Weights of a small mixture-of-experts language model, trained from scratch on English Wikipedia.
Experts: 16 experts in each of 11 layers, 288 squared ReGLU neurons an expert, 1 pick a token, a softmax router.
Below are experts of layer 2 (counted from 0) of a mixture-of-experts language model. Rows are named router (the router's row for the expert) and show model dimensions 0-255. Each number is 128 + 32 x the weight over its row's rms, rounded and kept within 0 to 255. Numbers have three digits each.
After each expert's rows: a language model's description of what the expert responds to. This comes from a sample of Wikipedia text that the model never trained on.

# expert 0
router:121140153157133100176084122131165132092098154087163110147159150126150105159131152106137136173159124121148175108158109107106130118182088095146077123170132149091052127115173093100109171136081138049080090104122110126171184097150114138098126119152071109076165192156179142129118162157158164067139121144126105110104048133179138084114084154147159136114094138190144106134131170078092184108129120199125136092167150129142107129157095105154144128111143113150094153143114160130155105142099071184084103190085098135058070088153113107107151128160128092148172110150133182154112153102072141135115122102142122139138123119083197206205100138112164143138112123099194079162126146107110124142161153068143110152080113115115139061118133102152178143155147061101106177128074138126121168053089130
Digits in coordinates, route numbers, dates and census figures, plus place words in geography text, such as 000, ′, Creek, east.

# expert 6
router:168177156134077142182129130117120134108162121157162094114140193195097140141144053158156118144138120123072132146070153161114101101109092125091119094115159105141087140140143155163138144140158206083164075071107174173105118115097060154116164093124169131165120177093113122142144117144166096097188158092082109130126084113202158104130204163132150152188088153143097081114130130116183123098137085180155082092065126072166105093116192101134129091099123114183075095117085188099152081151101156120133106119052123159156143106102114066107087121168118099144159139096137136115111127146086129150183129084106147159161077165128113128135123142152154172174103137176131078161135063107118147163174147109111142114131070141163126131164112149154100190127141117105123141106110154181093084088097107
Four-digit years after in or the, such as 2011 census, 1985–2002, and the il of kilometre or kilogram.

# expert 13
router:145124110158159139123151150071145148159091110114085152139108158092112136171170159180148141184153162180075175158096112176101158126099160101093107146158098137115107076182174132089130180121088170093081108102139156116091096130130092140108117116088128071089098117107093131126160213080113140123062146125198162139141141147099100173165107101140101134159107091165146172084095089163114114134103103165147182139128097138073143090162110119129130108108085111146083175162164113115129151103173057112121098113098138132094134143090110107104128123160107126114123164102161106114134176154148093185066127132154177170193122089141148180102080163119160076134083116105141124099189142086100123144095110135199151174118135183124109052071101100082175155174165153076080103109143190188120148130158142
Coordinators and agent prepositions joining phrases, especially and, by, with, or, as, notably credits like Edited by, Picked by.

# expert 10
router:088135141048074097159147126152129118081099147079168137055142102072122130085151119130157153115096109074182111161201136170096109154114139154155124100162121107160087168182140145108170078158169040162162131170209156136144164089136156142132112107141148098142108170100116147131105077115084118125076099144061124053157154091096154102085113069150177128100127181141131123124160107105090161161163173117158094167162144138136104098078135117154162101123108067110106124095105164094162076071083154103161145183172121157140140130119169129082123161082139128191123138074081128132150090131184106098092138136165132129110191132132115067121138103115164149189127116152113148142152149135170108102091129132098140083130092066134174122132115189112142148093125073125180088131130154161138126184108128
Middle syllables of longer Latinate words after a prefix, such as acc-ust-omed, compl-et-ion, renown, devotion.

# expert 11
router:189124158207140095089147145118103104092135138085085089182155134115178059156162113138167115091164123124119160064148137130114207163128095101124134153082128111129096112134083158171108135188143155160163083123141157097155142119093122142121145083159084117127134207137145179054133127143185112141130131115138073128071073126144113132162122113174093179167112120116088148142079154104179099135088096156163144098123068071150084124133120122122101136172142201170153172172207092113127146133116069119107138147136091163109139155095132083151195163154102088126179153134131139062166086117052105166188113063138127066137138132072151099177095147170077135135115072091096100144143110118115118128140105073137120156112131141160106127104151132176159129150124121126117152118099182114139091101081133
Final pieces of nationality adjectives and proper names, like Syria-n, Latvia-n, Fran-k-lin, plus determiners such as his, their, other.

# expert 14
router:168130098142179140175074146114164100114179127149110110146166085131135142171135129098114147163148132098094132088119116141127089165125085110158117144118108097060120147084165169139108133135088122128169099099119057127169084107152113133084119153112088127084144216132178136114132130107168105102162072106148102152064068142159075127192101127182150163165101182163086093108147116095163124122167067173094116098074176114120122124178090131167102087117108119173065157113100172176184131177123119160077116170096091167090110111163110075099152151139141111145170170150144185094159162133055081127137109133164149122115072158125132193149094091117153152149103142090158080112114151120116182155176110129120125085048112168122152131128118092174115127147173088150087157082111174133118106099067102
Plural s and suffixes like es, ers, ics, ments at word ends, as in chromosomes, coefficients, cultures, plus has.

# expert 5
router:148081112161101129099098132108134097115106084115149171147174143133078164171164177188143152076112125166105178106085143088108121081155097107109097137131110186122121137177124115149120145091117118106133107131111103173159145103154180125142165161145099128156207101116146093177142106109097135139147183144171159148071080149190094102094082183131101105174156133172065114162169084126080113103149107110047183092159075163103124108102147155131175169086160122078179151156125097185173131135152106137145129196092143101136110115110139113139123097170116064108117088159093171156097106100092198184100111089164152192083092135070153154149084096142138116138127190080156171112116100121096109093109110062114119187125141157110101132152146096127107088137113138070084190120136114181130139110108125
Sentence-ending periods, semicolons, question and exclamation marks, plus table pipes and infobox bullets that close a clause or cell.

# expert 9
router:146071083151068179121166170084112129194160111160120153158060106185101197142136132160149138072136145172134175141086117139114179157129109119172096148153092101089137167122063141167103094127082143081103177131131133103131152166138104106125145152061125169134179102131091107085099141114090141154115111159133165119183192089174130146186122147117145111092097117086113124154143180128192177115127098095099139056078089176104130109140134137097114145135052100135092137184114069104149125169103163072129167112124103136128120135119142076122159081126075093120127133144147128179102122101088100110137083194080152094185142099098166086116210127136129103164158171099131132133084104134087126077078103155158182114134155156151102088149103093132135149082140150097102141102154123184122134166181099
Prepositions and clause linkers after verbs or nouns, mainly in, to, of, on, at, that, which, during, starting a phrase.

# expert 15
router:138135146060143093132157120123109144103142152171060132156131121155120098177136131107188151134128090160112139129154134124133127138117181120147109134146173144203144107078141107109113150117115150127140181121147159145167118157097137088127119197194165172147118094096105097127141161115128123119114161130149133151124152201084117135064130107132111140143174080178187136121133104121051117102099126139142095180135137190149090160174081119057080145104138173104133115059104151152099125166138125143158202095196092154067152139120107183127144121091149128063109121138131140121167133116108118101083088099138060144070183128182053169156137143064131090068077179137071098120183173090127114172099125131113079132120220152109091122102087087147142108174120134075113140125084147109144170161107152
Field names at line starts in infoboxes and taxoboxes, such as Born, Died, Full name, Coordinates, Genus, Family, plus table separators.

# expert 8
router:117149105164146141103074139125130129180113153138143136149097150119115162053091166087088082119078147089128066066140135095141091153113124104115132110076130134097203151097124118119148105113134117132134144193098138127104129117175157134102082111069164172107100077158117092172086143104166145153148183109088106163116097086067133123094147170082138117089115087076165113100157144143186091092140138116138110141201152086148130126086095135151099177174172099106203099094159116145140188126163175129133077085130177110157114156163114174180110164103168194120080160113182097155133107121194157092153128187150144145113102146153089082063146103145137143070156101102158133097086134131131144150169149189162102173150171135115126142147173109121115107128150163177147070115127055079094153117165101
Paragraph breaks, heading equals signs, opening quotes and parentheses, often right after a title line or table row end.

# expert 12
router:106150123182144109153068134153206154073095117072134167106117127125141099169145093129161158158126097130096121090132108125114143122171071132153101131129128112107078116131134061117086130162111132076122086080099116187167134131116125126116131174182082063061115197140204151083116149177116149091150111105167109148103091113206173084169121127135146136105106110204116116151131142094149136094121109175124125114144181152112082123152132145177132061156149157106108125185065137146122091107137062206070090167121110126101108070150135121116152117127139086078121123119096177088111200095057116186141114070127126151111133120091166179148076158130144119113090120096107127137145126108111164191159173086110159127102148159094128112100165126169179154085146089115120135136080164129137080090090100
Starting pieces of proper names and taxonomic or German terms, such as Bi, Her, Bu, Butler, macrophylla, especially in species lists.

# expert 3
router:172147162148155114149143137135163174096152088152159135082184116122121119180182099107142099140150158152128146098158142142103127109143102107110115110127111150111052152106133150109129123153094072082175118117116127094136192121140095100101168132144109075103169137149139141094123148125159164112117181087147126156102067125241140097156046109144107181175099117154129100174128171071160076076089140162130103112115147087129096113173111145149135116166131102175111117110109100099146092110146112132061080125097110136097174108128115117126147112142113109121127100106106174158162102116075149167129074075126096118117072093093214160151101181068150127192161112102102130208142152101209141158146141109088135159097113167113158120093143168158128178115154058112078128069098177098080101075080131
First pieces of words after quotes, brackets or hyphens, especially prefixes like inter, non, self, ter, pro, as in non-profit, anti-terrorist.

# expert 4
router:117130169162116100163107130145199143087089131092144111109147130108107105178167128131142133135161118174147189101143123119140154106154106095144076142139146165103059113118119083089096154170073131047137078071117118128173168093131093157111134164137075074082135163152190162116132168119151142063115120118131130133113109134208141096117089160188164122141093124163145102149125161071089161099123108191140173115139148145130114112173147153176152103156132104179089130174098151127137092159150061187097140185107093157092095108146110114115152133120111081116154108103078183147113157089056131147137105081112101123127113100103196173150071151128157097171141152097175124135136123177167141094170122075107122120103127148093156052123120103138202106133141062089106178094107177146170147078067143
Hyphens, dashes, pipes, slashes and digits in wiki table rows, score lines and statistics, such as 1–0, |---|, 2 / 33.

# expert 1
router:120144126178138099163117155169180137105146149165106082149165131129123061120132073165140166177114104149119168131118157120110140118168161105086114226164063131048106171157131115107081143133111138110171085077154130140159126119127127183123134101152137129136116189160172112086139157143134172090134058101115145163153173115211112161174123110114120116106109136130143117119125155106115082157134119170104150116078139132068119093183167194178117078126059084148086152198116140124146084142125151167100126160125098170202070060146073134128103140093145091106139090098088179186114126130099098175112141081084088121130112118057202138092136157190076120132121100139136135109147127120144103102101133074094135109133097125065097129127100075125143118138157098122111141126086142059092147137119086
Verbs, participles and objects after auxiliaries like was, been, to, and word-middle pieces, such as been, played, kn-ock-ed, him.

# expert 7
router:103119137125105090099097131152099139111166113148192132084150094074134133166149079139100167160153114158177170132109141173090106135201063117177098102124110112116111115183114084145151102124100146185093062094109097115164145071122153100091148125141077101108061127108150202088114161094168103081142096113167083115126116108146114087139108135153188150096114169130124148189158124133066174176134070138119125128113154146102190129138106109089153152074172168129109107190104128134102111045147116186080159083125082088075124093166095115092118148097111160161124136141091157160163130074145158103079136162126127100108129088091168165167109117104092120157081121115194134112138162139073191150074186101097123102186101154164181086086119141143140128142128165154103167148145127122163140108128073
Day numbers and month names in dates and table cells, such as July 1, October 23, Wed Aug 1, plus small counts.

# expert 2
router:139153139173101108165068152134172134088074165095160079069095157114135098153159104111157172169176093155158121162113108142110162141126107078125094141167104157075089119130121063122071161144075159092145107075140118088143125097112116177120113134149066071103157208103215149107169179155140171069134137119142080120091114133179134106118076163175160125146104122168140103130112140094084150127123111173150173089199121143119092131175133121187146124152114153145109154220146094139128084145118078151105083142092112153076060119122103105144145140103106107153167125154087181158101187117078113128159137099111109134149125090103219129130098121131117136138124131080142192124143088141122158105165141046078139157124117100120127080121149124167187148110143084113138160138082133166149166106093151
Capital letters and fragments of foreign personal or team names, mostly inside sports tables and results lists, such as Zú-ñ-iga, Gá-bor, Mets.